python train.py --n_experts=32 --moe_layers=[0, 1, 2, 3, 4, 5, 6, 7, 8, 9, 10, 11, 12] --norm_place="pre" --norm_eps=1e-05 --rope_theta=10000.0
Below are experts of layer 2 (counted from 0) of a mixture-of-experts language model. Rows are named router (the router's row for the expert), up (a neuron's input weights, with its number) and show model dimensions 128-191. Each number is 128 + 32 x the weight over its row's rms, rounded and kept within 0 to 255. Numbers have three digits each.
After each expert's rows: a language model's description of what the expert responds to. This comes from a sample of Wikipedia text that the model never trained on.

# expert 0
router:097139167109180084175115135088200114108183125164097113161126116116095124110132096147141161100117125139112146112138184163049115158155166121149091129103149113140133139136131089114097154061156114
up0:145177124128155127164071112166101081101155139070152066143200065058181134085058099100133054156105118119175129123156147120102085148131141153088116118121154128125159128154160129140171112070104137
up1:122055113147123208118139097157140175127049163169161106078160073109160133127120110108122116124204103090146118143134097147151068137139098161166144169081184145122164146134141188108117163162112127
up2:125158094144142177110180087157102207114195129214135153151115144129137102146152100178135163100079083077138143144152106168144133086176109078126070125129097160160077121136151106141148153098180119
up3:131143113132106136124108137067087107131140148102130165133169112173125141077152076172148126182144047108104104139095135157115156129108142097143199145144114126124078066107084146130167062117103146
up4:213155132092126110091082150151113182145144096089119161101132138111154178089162155128131101173193132033183122134130140157122126108171131126174173139105142152118079142106138162137132140159165150
up5:168064160173102123153119126105118131149113142103195164157123097039099116137084171152192041144106086179124136131073105126128087082107107156125178166134162094138118123159084157118100074147125127
up6:057108125135125136177107114160101143105146113112168114158111096134151158120129105141133159098185095083059134156100079103135107118075150110148143156111068160100170106099227182058096108138150154
up7:124198058149111156149095151123097167116134123144144156122126124124089121130093124133111115149152129177193088126110207120120080087191145156142115095116087122121128117170134141106121131092125038
up8:133131112122149137105102169135094157128092128181175102174159142114063119114117121116118118103140085159123069158181097161153137100157151092144195147100122136140113159128170107096138082081107147
up9:124144102096083108112132137168105122173096112058167128127112084059119099084132123158146094115140129154077140133105128094099043108121127126134140136043121142118117061119148140080171083140123099
up10:088108132137132119173037133144180179107102158164217094152138164095189142006136092130156153144104106081112111154147173137151098141150117108110121176115122192104129116127142085088160132157118107
up11:169076185126150080128132120124141168159066162131179144133151155101099133088136100152127054107096123103146147130160137114138129119116151104067122184114105099112141100109125132111147148181139190
up12:120143116082134158079114104131154106070189112164137130117084092159227189070174149112135126073190090121089116147109142096145133155106131103152090129136166142113131147087131166104111094131156135
up13:128138125144099146140119116182076117120155103147140126118175128067174090107136179092170118113184143082107111138163125178144082068101082125097140098144193116124177108129094192116095148152104175
up14:107080107125092084143098067080114111152159127150105063138111108200169151128079122117108144108088140122150106113116158132134079122152191113132134145115142162118100162129150114087160150163135111
up15:064146121115095133121076129108112173117147100140133098127120116129128133147107044146152092160114100127147146147195143109108171097113103066181113162132089111095127165158130152163142122082160173
up16:097093097150119149105136086090136081134125170110146161072143114121125166156154124097103132128117068173111090128141085093146097141148147106140114139105099127077080116137167188156123147110117066
up17:135120107143120131148029116167101117148116093128141111157146081056115103132123097137145133117076126152098124109116185168096131054066092182170127202110136159118092116140109079084157122129108152
up18:114125045140080150160100153123079133187133083172113186203162046126125164114092104164143163108131162140163172143169133121168110120107068108117126095130100172146118090111143136090158130046222104
up19:121134101106074101061130163135132153152149172111095091162133096124183118091144117115171145120171146119102132129170098170151153071177096145081130128117078131115057078124148190205120092109164119
up20:173160104092175160095102121092131136087163154105117086166117108122096139098159150186154157066162144156150100138106127127150145113098113095186128139080127151111149117108128115112152144125167125
up21:096096137120136126142141076111118118130188140122118156121103133102138160117085156145095106115120109176124118122140122111141219093140089085191154143146094110135077073108149108184122137168102102
up22:098130128116147137177062141148157089141130179106145106135142166143135086101072156077177059146136089172133132125067153129130103129162129103149146093096063108117118083131161078118103117130113153
up23:120155127106077134098120140103110133127083168134121136146143117113104138133093143142111145120147105187152170171202064151130143120130125139177174151129081125108104039174087093218145118111145108
It responds to: Function words, quantifiers

# expert 3
router:128123169112135117163131120104098143116101134095099185098184103189116101124087127143098072111110157087111127109161163156146142060127101122107163114165122180119189188131154078065138129163139142
up0:115140155091108108154121088082190113101152143137104112179152088159131084113108060164144094111161143176141160140120012200115113167092105074190144149115143140104087107161149118131116140129122155
up1:124105181107137111150121094166149136141163092079103184126137132144155095183137169175154059068101119143108161126176075162114130146176164109146131142108131103107179111121138190162135111102099114
up2:187150111108123133142099083144137140076142136127095129110096090130154128113120128082123128175117068166136114101095083125091129136129111044091150142128122123118106134186106108130154077147156127
up3:097168110108131151145153097104119129150204154059122101155073151144118164128119115133110146078121158117132114157145113141141135122120099151135075097179199162114114117130141106144122026147135145
up4:112190103124135104108123085106104133162139117118119147130130112141201161131155155101118161116134121044087108158139099109100138178106129181095132182168117141123069144143163177150157085116116117
up5:142137099197154086136118169165138137161123124137120093103113136081070137129125151072150122102135130099109127122131109122111122123102166117111144161104171084054142163149080097151165123145160115
up6:164122158155126046219110140110100097091083116086119105137164082088135110091221164147127116123107103163109204134056124176160133149137079166148138099113171139138099163086197091144167137180163137
up7:170172160091128096111117166167166121142136177127149114160092176086110121136118142125169113089173149119134144120100107139120115138144056113106119120102120093131127084171104139118078152142170109
up8:175171150096157136187143166104109161150155123115150056119139072107131147148109126094081189135156122134105103114160090154146105114147134102151102162114149138094143087154117100147138165196127054
up9:112135118147122137102130123140098153172099156165109108156113126119091140111090135135127071148150133144091121122127123166182089146129180146139131157136133097086048129163144116126153126156090061
up10:141128144154102167149152142105161139072167087121131067154107092132095070154076139181119164095122095141135120100045096125156059107204115122128201178105166123102060153113140094111161162071138118
up11:131073125051135135172118157136133123151098164129158093107110112181104156122196124099130129078199136123123138153174085114167114163156135073130111160144124126127151116146110185150112101097175137
up12:117114083139120114092156163128147160055122119097175128122157125058120118109132149153122132108129078147093150182130120185137120176229131163113122059130132114093074135114178138157126126086146148
up13:093131119104093150161067139142139157069195091143129171167094101143134114114102087170191127139171158156160141081105087164115145116187182105148135097086129170109145135156179129170139069146158047
up14:098063081136109142179141146160178176116094078152156097131155096131144169113146134088115179179171102142155148162086134139193149134152158115126136167099144130147109121161093164121130159104093112
up15:075168153165173140108137203131127132113170092197170112136144137112179100134172144162143173140153108108174170085161126080167175120115130096134096162102087151162073102108132103091191131074114140
up16:125074137158133162126130176148151160132084128115146128111108146119107146111086082094065174130170131124141190155140120088136133160172124096132141129135141133093091077086096156138179114103105130
up17:067099173151078144150121102138143152137049136090105152191100172053117131083140090111099159170109103140182117114115113109152115134104102134168171152171212164111114131116087151169102169081099144
up18:116141144165115129104120129029130111212189112180098086170074155092140116079163137190154126160112161113141129086060148115110123118116122153155115197112138078113092173189109073171117116096168144
up19:117099124145115103174123169132136142090167080146170143159128078130154162153128120147128153133158073196187155152121119161185090147183163147158146128189122119113060082129136106129098048085194150
up20:099117121102119144082113099155160149205131142094075112137114173112174090100171114148137103090131105119088164193141154101092132197114098170153083144076170137103111061142096160192114145102106097
up21:091115125128122197116109148148130157176106142199169057129071206094170125089150064111083159140144199131080089161133131009149110141117134113126170116133110113093143124141121137149108164105086129
up22:113147133170107108162073186140065123185167127136132121141056144104173110052152125166144113120106101143151127138065124137127110154122114107081126141087186190150156066146104113158153092090141119
up23:076131125152103195115090148131126089136222144108143155176078082141179145114066135145146102154110115127105147158119108124074137146091166152190168174116136113103126100125198105097163100158091126
It responds to: Mid-word fragments

# expert 27
router:137120164129151063103167088147104132065144124096115150087123127114132155060095129093155152113083132102108139114099103149122113130171192148159122133163177089129144151123169187149179134125111141
up0:134095186108143148110138113142112148140106134110116127150122115157096119105161109169111145095155075117087105147154123122182113163148137095176083162130149118138153140108108153059095113140098081
up1:160093097148105139111097167092131103130142199124140128130136083139124139123142091155174159143140161119106162147171145132129144074165100173124151116066114167150129126110171135100093094145136103
up2:183078125111119111199125155141131095097135096101117086149142187136110140080090125085132177126090190066137132131049126188110095092117146116061137112164156149086115166140151051082067149089164101
up3:139107080156147147095119136147184161204155093166152114166160112127170179087139103099146108113139147095101141190197114133134125112097121139131131095061175163118099136154119145131150140096192055
up4:091089088143163088153111125102168159145179080154137158156086112165126159174079123107133135116139136080151135125228080168095165150108143149163105147135147088131148140120109152164234061137108107
up5:090149139105137178153142154054111101166104115104150141093099168076099135117163167131138189097095169133125095097127083101113085179116106144146179137109196107144113090106107144148206150157118106
up6:095097148116047159121068153105098139099164144139095110118129151088146135138083179083095150141099150136101143185122052147126132137137167117108176137127100130090125096136185149126132100056213096
up7:080111114136122149136114116131073118141106131117087150116122134186118140115078119113130163098132179085100125174148130125154145129168142114134113174159070164123098154160063116192119123090188139
up8:140099096138175143132176128117144163118107107207159154148130131135158204145116131178147116122156136164086101162098082102230103111141104106151077144100168106125040095184153124135186077077187155
up9:091176136124112167144107134143117186175091079164145140091122142128153171151114078131102111113126131089179121144158111156116116109096152115124091097137124157088081147162158169100175149155136109
up10:115157134100137176107065100054166125146081148135172101166145083114129154073180096132102180170122087135134138113161159107124103109130125162098156154118142180105135084152113096133137169150172103
up11:141174144075120160177085186127112165111159148184054109128122129122160067102105173138087143184176168115138145173137109073143153146132118076119176109099138091122121156142134115126137130069133130
up12:099173115052132126125120120118153095116178148140160100188138159031177122155178111226127143105180174074180152102159179167127113102155057080118168175116150149113167099107181108188167133137132079
up13:132118145189180148111089126136089066110115115208157127137110161109165165110147082150149182113149110140118119129110188085214190109169072111151106137076210107118150135134187119105200117159128137
up14:099202149091196113108084077104129173138182099148141119149060104154097145096074102112126126111133091123185142090123144103170145134124142089151118131116144140113149093161062107119101172116142114
up15:059127143122057121145160109176099134129134150122069113146114136103101145107124110124089117092154188123108183151142118134130099184193119115144169073138113112096129063173127150086115143121160121
up16:156106138131087111136152090147077087106157115145142095132085139058086128119159157154148142096133124113134142132113240144128155137088090134107179122091167130123119078123175132154202168120169132
up17:163139129097144153104141080132101148131179088224118114092131126114131189120076103152130090125155078096092119120107115183144073146122121148183141180133138145079121117162101096173148113119076106
up18:139166107174140108136105080032152158122213081129138062191114158087074149104106117193161168079129151147177094118119153161089100108164091116135165131096138090156174143139076109192185114189171141
up19:084167082143144116155140120141090139121160139149124120123123087103173105124137137121175143131217097125184071156142103167160065137132110079112141121118107169125149145149108123133159102045169085
up20:140218157159093165130067179149093137132149126166114101090146103105113123158113103083187192190105137060059096105090159108109133135059106090056172148160107111106129101108147144142144115126150102
up21:136095148149147132115107160051140089131111070150168124105107134144134147146107141144104132099168167155111135147087077128137149160142140080144140174134063116109116092188053136132146118202083163
up22:116100115145141161158127120159183115129118142151137117099151137103156132138155127135178135138173164066098115132188087075149140047176095137071208099102102136101089117147128124130176138119101125
up23:109133092119196114151138154160127191184113110123117110136128097139123128081140147084153158145150098188106142166086160094108163184118123110159180134064146141095173060119156130117145038172133055
It responds to: Numbers, measures, geography

# expert 10
router:080137148103178134152048139112155084143170133111076103098151159112148110145144148123115107142133086150149091120124126098132205167124133112178115113109151084150172073092157127110149111148091193
up0:169088080130116144064187088093113141204147168154116134128153142211130145131171049134119195121111114115123094130101161137156158087177161140144070163165085098103093183103086088158147098105095132
up1:178128095102058140133192148136135192118102113138157079151112094180141110134138093100115169169122182141117125194123045170154107127104156093056134172199120193138070105149110122132075163149119101
up2:084105109158160184135136163118076138213156086108132146114157146124164163140104163098156138123058155117140119140116138121122095114056150171089163158100184119103152193180134117153109103108110177
up3:178143133116109106106151165121143146085150122147135117166123163121130156143158165140123162125119090110109142142097188144185144100134136080098124162227069174140119145129095108150072077087150174
up4:133114114141114162142174138175120094169174123130112124077119127144201138111140060131112129139070184104110109177091133187108132071107170133130117063182152144099186164156106128133135142124165096
up5:148131123138103115084131049150118091119162120143158138128170155159128137054114061105090107146135135139129152090125139156158100119102218160103093085213139136130180118153140150142066113139173093
up6:109141132101095135188083147098141135108143099133120121178136127164207120090077022203087126120202153095121217146112086127116119116080117116139139099105087181110138097127083104158120138049157106
up7:110160125103118114128144168130169106117167123106128165121153130158141107101198164088151107163090113170154124106090142127117153140127114130175128132120149110111173142070106139055082113086137178
up8:123123144084123186169105158157074156071151112133132084136104161121152124120136149098199166070149195112127077109121068158105122095066186104134092127148056140138098109122161144127173118134142169
up9:144176107148204125136139176067106167165066131147141039205120141092095161152120140135096160163092103166116077134167139115169123135118150136132113108122075116121159079136144113097195142157146175
up10:132176115144135166151123091078156113110112095140086085183142150080119109071149084178108110141088174109125098127135158148102127106187128119112158147118125145119114119112127087069116089174125100
up11:160154106089111109131117131123162154119142189115104166138114105142078162095202104154107129149165159117160107116200167109121178111094094173121117078126086163110100150124148140082114100181151100
up12:186155128113138161129150111106176185095080151135153140109113188069141181060086046092105133121172119146117117160217116103165138124126124138144148085203092124098109125163125124143115102104196120
up13:081220151114142147092177166129069173107161119109100133138130088113152145192194122129032113127121127148142126133106152164100122180096084106082125075114122112101093159131097110117123146106107119
up14:108116112147132095132128188123141091079200100179141106146087131061172167117108149126163161168152149162158138150083149141176118125128148138130137118150080138127132093150131116125128095094137122
up15:071162106121139150123080121127084151166122128091141117184101132152145181160153089171171128125147098114098100114192148137150159130147172103126187082111143124133129112157183135164055123061124063
up16:181138097128088169086174154114141176162150151169107096091116159070075138131090078074091144180127101033136130135149155147155102134153078143118163170203060148122144158152149110111073110106116132
up17:070047115112082075120179110119160142103134118123134114128088068176155139130135123183134084044119205183130164181076084161172120104132140122147129074200115152109103160151134131150087165148152085
up18:133112088132129144108092158129049144129089124101152170116088146097109145171149118126174160126082203115138132115080099123166151089139113152141093142149172104107115109140118128140125127147118101
up19:112137094129185141112146086164124147107078130134103098098117070117141113101171167150122182115129218118153135173094089105079087119127088166045198114135182133118053126179133130153177135147114080
up20:115112062146127134131100157176146136142148182168138081139096118151120133106090092099149167148174132167161141103127111136156084061112122137093131100094109146120138194121146020121105120123191093
up21:150107139106131078116133131120102165135078137161160114112160141154096131113117208125129147125114162133150149114155117148197109114086176148075136139192140078127109151149096103110134154109173122
up22:136170114122102115134157200117140164091170121143159075154111030125058100127130138177132093083146144127067063127140158135144136133142136128147184148156129145120155101134113142154074167140165085
up23:112150095161155122065043045097082133175088183148160135127123116205107132204136126133147148162135157124084136110115092108176127133132161111081149134139116118123157223124110123185176143171150091
It responds to: Prepositions after verbs

# expert 12
router:175187114215145116099180130100070116108092118141093124109132095101149146132096067128110157114097069150089120097132135163163055107158124151063121217141129175134073124117076093121160112140110117
up0:083185121193166109187163141131106097099179167119138137103123106117173104154152158186178098060123131185112152137114088085144175103192139158111182118110090156093146099133171138220173131149136125
up1:162166140156104162089112108129103100128177110134167121119107084119102146130156118148131132132133099145166110117114039139137102159162108103132139161036136175105123119090140041170152138100136103
up2:133105173132087133136110124166113137147124154086187173149114069178118190032163081147124132070170161093096176164130158096098133160082164156112134144133186116102116133130156127093110169207097079
up3:085080071193076140088091138116156114134170091151139150140133122110123094097180185135132125160136075174120155166098113165165162167140148090199153163079130104094131093179180083117112136149158128
up4:115070164084098164094071148110126113149149110115116116113128142102131110160072107115110171096097152067149164130123151131081087142148150036155109130131166084102116132089100158116126112138126137
up5:083085158208084208150106169135152103084171096106161154118121099137129164133125141127108109119133049141095158119104120120078071162181168128146149128107116156130114074118145105138164072132107027
up6:085150082118203128172102128152061114198165115094106163127138146122106156156098129123131123119126143069097093129060148144139135109149160177165121155066121161122117126147245061061119130102114140
up7:105118135177111113094109107071105123159147068041113120158134183138074055116196175110093132042111113135135143101127124129150088125139161182149181099142174125123086144134161093156113126133125125
up8:109094154112176135171145168140113131172139124088133083162110120133089124120060147143151154124146149093164095126104154116175110172155148113103084124164157132116149093129180054124124133173134143
up9:134092139103074165140070114125172108134108144193089094142108102123120039094145145131184136098109134105093134113122153120150135123119116083105128158094135117139080092121097156162193092083186125
up10:109105149101184142153149144081096162133154146120146108130153097068169141064108109124099117110140097110100184140104140146110116107149160093109120179146156098106123111159152107173116104155161022
up11:141146073136125086147119168112125068113167130124077072164138137094140100145105105153140143150083155090164090145146117139099110114148130040149138155113115062131149171176145079153070095157110108
up12:107115106152148169173132093093121124124190129129095057136159161096100122130145149116165140090142136143100100130174140095120118094106100122151148079142120134104164079147093127106129116080133151
up13:103107094148155112168118127108051143091176092121090098113080137144131145130102082141121122080117129133128176118149090118106099189169127109129182093144214119108169139182131116126072089134145120
up14:133163136157199069154068111098122144081139140083135134155165124055135152140081148152159151128150100119139105112159136151173171145163119049151074198115137141125114136151080064138109066154161185
up15:120163122104117098131107039148084088150140119143096114125139166174109122159110114101147061163154117152108110169122055144160061122159159132137089147142152147137107117132129047157114156126103158
up16:102160134120107130104150109066131133101196126101058142169125102111170139093153172151159138104094112119137106165113058180098145158118118137134175127066148165138096126097113134188102133123201097
up17:131114104105103124110113167149101098141093108115116154089154054154129095151095112131134143093104127118196113143161116112170169106172122118142111122131137131129080104173125098072170136126093137
up18:127125090157127072104127122097132171085124097125182155170060112106104145131127125148110134127138174146151143096079174120144168112150136089132162161136152130100128114119121162116076123105173051
up19:112125087125160185117094087106134090158155092134093083100090095066169070149113099123093160090111177093148081105140161128181074121190201217163118166084133166131170144130099128084168194092185076
up20:166145091137112120103098169109153134113139158156178186147090128117131141125124176165123123158106123169179114089106106147162119158087081162125123158173128170075084111137089120153130107098120115
up21:100119123088135101132124118113107135154140114137165135151119084088152189087100128129186098084128105052110166126145097169148137096194139127127100139134165144088153156119193148135143085106144061
up22:071131142145141144121110205137117114090117110175177060153121121071188086103167083111130188115155089086097130132143084157162075107122139103121149159088168168122189129119123123142126187147198096
up23:130120136170110157148146149142067102116152130120111145249068085139125172090152107113136134204140125132159113047156120126172158147102098161165113161123128164119117178094103111131089081086091085
It responds to: Word-final suffix pieces

# expert 19
router:095096187109189103174066116184164102096132137099125112059150124149077136163131139123144139110153160122094128115152129117084171141123107075112122134086168076126120071106100102135125187133120202
up0:131144078104121123155165104138190159135102127089069103132110101153171166082101106139137091141076147146085144142106088124189129157103180122093123123123182146151131101143124134131136150164129072
up1:204148166122110090154057173082106111135148121117073171123128076131174126104132108128167109157116137154093130116171095154115202122196105054133115096166119130086133136160187108130170139114125084
up2:118097104114098186101132148108107145172170133177164104176128123110156157052162116131133166110115150152094098111049198150124179102151109141139158156150092091109132143121080133115153111105105121
up3:149150092131142157162123168061067139127120160106134116157058179093151128135070157159146105163129161113176098144120141189159100121077137130151124146050124137103140106145183084140167130088089123
up4:075095140131115207155112122095153113108068103124115077130129101146143122140097133143150112106093115122138147127124107107085153146123110102137110167120163118128164086087171126173151172186134133
up5:088180174095138213104153106119085093109168106165161102075075116173140129131151101177124146133127169074101114114070120087148168109148154131195181164132161204126124116134133140209164165145141112
up6:127126115213132205108130150034083081066170113123072154096110071161108167146097103136160158046176183071095138100027138108104143132130146162168178153127130109102103143116114093127177142104118138
up7:141199092097138153105141095164154125144138123128131157105076186153163128135162138145132122051134061069073105160158106151142129150208064124088190150136092096119147134107187081161139163108115130
up8:091073108141131122131059064131128097113163136123185103105132069182219176154158169090119151132123097164194078127196045110172136126149111101084165105139138170131139139130134121095110127127141100
up9:088137117067165154100142142118143124139169140163124026141172158091123135114137136184099137113168057106165094140133132179119101045103156131128094148142088113128127137112149093159167118178114148
up10:128130108207081122121198129127096123083094092117123137144143097102096132110114185143068129111140107154152148152125074109128093108119087121132138109080120185124128128140122127111220111084191142
up11:085210122074125133206105149135131147186170133124089035099114127132178175115109069139100164100156098199108079113150160103126164139173061072122079093124065131111116148138193156108177111077116084
up12:124176134147131139155159109105112131089127138116075144148087141111090126097137130172116165154151076105162167125154132144123153178164071052145112075141162100131118111111109107133171119120097124
up13:142138158121112188103097150145122127144121118141129164138092116150123108092097198162127120142120183161200149089086129124124109170124072095152089137139079140136137082166113105092117083153196136
up14:168186078156145103150154146145139159155149099153177075170107155125168145127092102131153131091200121172086180071149096133135145093186047091109113149115110112097126108127127036173215079103146128
up15:116137101067110109168097125109098137142160135146131125096104158057083137087144089075162136117068155131130136152155113092125097141166150134192155122091190150108129122153149146093108092119132090
up16:149113113149142113091119107140172116196083111139134087146112101086142087081166112128103121127138129157117108077154121190118104105134123166118191131121088172101148107151175100180089103152177176
up17:131130099140144079113165151175112104114111090061092143082114141118175112125126111116133091133067130055073117184178065142176085113136108103127157115115102140090116132183114142169117162139184085
up18:129167117113160120148118173114100166125158129156098075114167092130138137141065129095041046136122174140146040120042055117110155141094123149127127133174151133125123120156132119134133145155108098
up19:067116148109133142101121129092168093120175128194123111142139072145146141195122077169132150144166079172102128096140120143146172111162150120141096124171085130104064138111159098147114110114138098
up20:119133127174119169140060129104141139135119151145122136157100152145129156145151119183118084058141119112157117078127101106156122152117099184115135161147189170121120123125132083218151115208171115
up21:135057130207104133125135086157074107133174113116154178103159070167121109126120151171144045094165125135099097178130153137130165109130121154120132122162112120144113162110144140142205130135089100
up22:149110133131118187130121174086125115083161094097104134161163133173115098162155171101165194130176119097167136099066103147169099128172162128089124112181130149139071112128174130171103110111116122
up23:119170148121110170142095096096144139070116148140098120150149185143092149101129160170126143105135132155056176101143135116113160119115165153097107176098097114132133120134143171144153102152082107
It responds to: Spatial and relational prepositions

# expert 5
router:120193161082189172159125113149139150091154149143128138086164161060130120145102151083151122110134092110115096188138139109107195182154077138189142124147140105131153057132115112129186145176117128
up0:097052174176092139166126131188137158089172079129146159132079097206139155115104129156148092071100142160166120181114133109091210110137111135178161115121144148137090177156146133102146129148087107
up1:109085144068109128121105107153154110123157123151086090068140150127132159123103114126077155137131123085101147160139117133150108159138155128120107199140149076132202140137128153112073131106117146
up2:125140121078194159117085129106087146146096142114146141079100084135047173088156127066129097142137124123151141166130147083110123154148124113154167126096114132115166111157182104126106067171115097
up3:142120103164151118095121119161099140111101099133149126145096118152127111120101130135127139111130107111071199169144142084185125131091108131125159117129097147109083102141074142157198104083149042
up4:162061084111079125156109166132134143096134105130126128075068085123124176167099090119116128168171154048087073153132085134132110130105139115140050176165171083105164130129132111142161041118154127
up5:147147112109142129093149150159135108146102106127091118185121107142172100110113111142130131154203163127167100159156109127134127075147096137150163103128102109117084151180166114109104154148149126
up6:076108135124138110149156111161135091071103139117153151101086094142110161089134095135165147091159059118088063131151174119100136116173116159077117115185171153126171111130168093163077118129148134
up7:087115092123174180137107132137084096141153100180162132013121119157195172165095164125128172145179128128112206129088074173112128142061125120132129159109118072105164105133171146110143076117135086
up8:140123099215101105163076141152124129099119135162131138138109039103052143092134162168156137113105139144134158127160149089158077112132085101144147101055145126139135104142140163166192140080137102
up9:116077119111169106129111162124121117098138110121095168149076106130135137152126138123104125124162150145179171144132127106144173172091155096108144142184091148111100099154128132190109105058135145
up10:132147090098170099107108117148134198098061124056169118091183180098125162067093058147107116108139155111144076126105111120152122195154156078157150170127177161138164058127139067070117152120097114
up11:146105125143090180077163120156113150152077137131162091188098146155151119092100155145130161082181116083117089115193137122136133098162115101116161158067092082107108099143154064084131144118096133
up12:111151143083183103179131163157087169105152089154109080117069136139063144054098158078127125063110081149096057146133120133133147153107182118114098086078187105153123106185121154161132077184161090
up13:151128114124145126156058133166122080158134037124142057114171127117117101120189065139166176095135152122053099128101145189128112081156125075097124128100130094133076085138106071098081146102150157
up14:138150105103177119062163147101105141105155083131127061083142158113101118077109090098128180157091152162137070095153173109189118064152112136120140119090100152079171133154134060189091123150125121
up15:171129069106163099151141134149135118132159123154095134114109113083091123113149145138139159106195098118161117167161196136156108108133122065089107162141137111096136157133130116159122157066144133
up16:121115052182064163188160127111086157090158113147089081182097157152138151094161171134178148100151155124083119177096112139114176100179116135127098173180126144080134124167177141161142120151118115
up17:054159110126099140150116066120080147106066134127129127168136151134095161160089100126087080117149094190160150145126158161168095115151153139093111182200155176083094134130147034099127118097155129
up18:144115134090110150130141123143116112161154119097107086098116058102136110113133155110131184086153069128109158109111094141152116108197111107148103141122112173136092116125113151135163107183122114
up19:131128128071070172170147122160128047161107085161114080147148136099178152148158070140185130141191120087124146161122113177146083137145108149159134142166135166082132196140211133121125158119145160
up20:081124115186151147187129096041100086121085144144126183165104179156143163117052165138131136066148094140136135169154116174168110114142091149123157135118098125141039079128126076154161126157142120
up21:149091121097188100084098132139170171117103130121156085143136116100131169093139082137117064090091110104217146152157140112130130138124110063118182151043149134094161117141086128124151128162145057
up22:117086074150170148155123148112070152113111123128153071067126104178157131098145121089084212153127184153129110128078142202126119141088169121151158154173107101116212122151117071171126141152120133
up23:121108127153095148157126067088111119078157119164099141117128114110142128113103103125183177124091138143172140131099109136117150113143165077110150128125112139138127115150151143112160139149157140
It responds to: Verb particles, prepositions

# expert 4
router:120100173124152116129125133145119107102169152112142115092151161130095170110155127111118158074131107138086095133160130091101149152153145119094087093064182139119131111121154125113178139091107159
up0:108082097126107087079154136111158168129113105135123065128118100176135112125145083110069154168113152153147124115123129105211117115134108090123121112146133122098089154154109148190123150095192134
up1:124141099184117118130090149102117136144127119137180124157106143086135114096133125138153145091182104116135094136079173166103174139128109110147142176094166164141115050158173130117099125113148095
up2:107094111120113130117101144033209107121152111139114160153064179153146160089125135147161154127107087133192196150167135119135072145194117104170142125084112149095167181134108089121164142076093112
up3:137144087140100098092127123139069147099132135093234143140103154142161162137112156096154093162157177099194110123155121114137062099156105097126137115176132122122127092142135119134105121074111140
up4:149100088121083180102148138118136159141090124135154155202119106109123132132163097125191126118134120126165138116182086129163172086118087095134144114131119132118086085141137108169151100109166108
up5:143127096115120185145054174141082125144153125119163132168108096087159157158150116105136112109069200063110113136040080174082175099170136107131168105129146134119121182160171147119169154114147128
up6:085082108156162150171110104113165090123140181143077133111088182120117104099145045139180106094130141155136131120121096147103103124132050103121118120079097108087033127118164143150117148134213111
up7:214116097147089138164129128123115101115106115144075111148090130076141160122142131126103130165149119111086134135110128132122137165127159152150178177136124133106168117145116046148159125156106138
up8:127074081173085160198136087095104188124148101175111163131133150191103130108139177124136095138130140109143169132062112132128130127100168136147131159174126144121141146097105156165211064103099122
up9:161183095179090100102120089099143222142155080173158066141134105112127187098114101105114137115128163180130099121175132117139152104089139154118157152143149114112080179138146159119165138067180135
up10:153057142150129114145088112150087113120122151169115064135118157155105131097094139117110086186151133138104153144086065148182083084118115151109113171141137122114213081148179115188148151121084133
up11:088124119114160111185190146099140158117149123151127046135078135066136175123124104089167171178094145157156162089112116119139126112085117129172122123138127069100172149131129098150071153198138116
up12:110110137132086145073161124128158197133096083129144111156106086179120214129171133038140126120094135123122144143180134154168158118156165155134165166152114094134136110123112165111150097070124116
up13:086095157128108123127107164113122185073125175134117161122117119162176095141108020209123155154104131110122132121102161085130100114090112137108120154105167160112176123127158075151145074049167137
up14:105145090111142124137114064125112147127154102135144151112132121223100161115100190171136099120117160156193101127022094209100190122078145126096154154143078143109157133146129133157107152115190140
up15:072189101073140112100150124137126129128122149129084123134123149145146088088179139168117150106114159171186114101055134116145109133180113156133117115157123151138093080135163161124150119142163100
up16:171103135078154144153128087096172140129106106140118121086112209156143129073117146100171121142159120105180098149166041125131122145183080143139120115128165115158137111127090117125129102123127118
up17:121099113098118202160074160096109183166044156128224083147173119140166168124151083153138126166121145086130087178113087131145115097131154082116117158164096091144122082155099106134083150174166064
up18:127161093116106174141101120069080118114117145177212145149113139094099153169101081162203097139168101123111189127119076146138125138137109105149158134142163106086155135094134083144149130110156138
up19:127074080137143131210107115087065152124153102189119106186139059123114171112129144137101110138097114147160193098141102202140061104089148177095161130124122209100122137137180099136125110093162138
up20:130094109100123137121066165137154090110114122129183116159096121160117155118073075094115130168142168183137175111156122162147088058191109098126128125120112115146112124149172074087079101147119125
up21:106074164062118185114081136148140154107099143130157118130133046131200149117096122128137162080124120052136142148209120112135102119050169130129120079140128088109094169130080178139110148067096067
up22:147094125145131078177101145135160127101091041160169140193139097116147194146097169103102064157144152090133122180124159119109056103191142151129189078135119138114148148158175074082166105137157139
up23:170151106119131192065122131140146091144171138085153114130057106121127126110132155141096076158175136114166091163145104163144072116214100124162151127100182092116147090175076112140144166105085126
It responds to: Preposition of, articles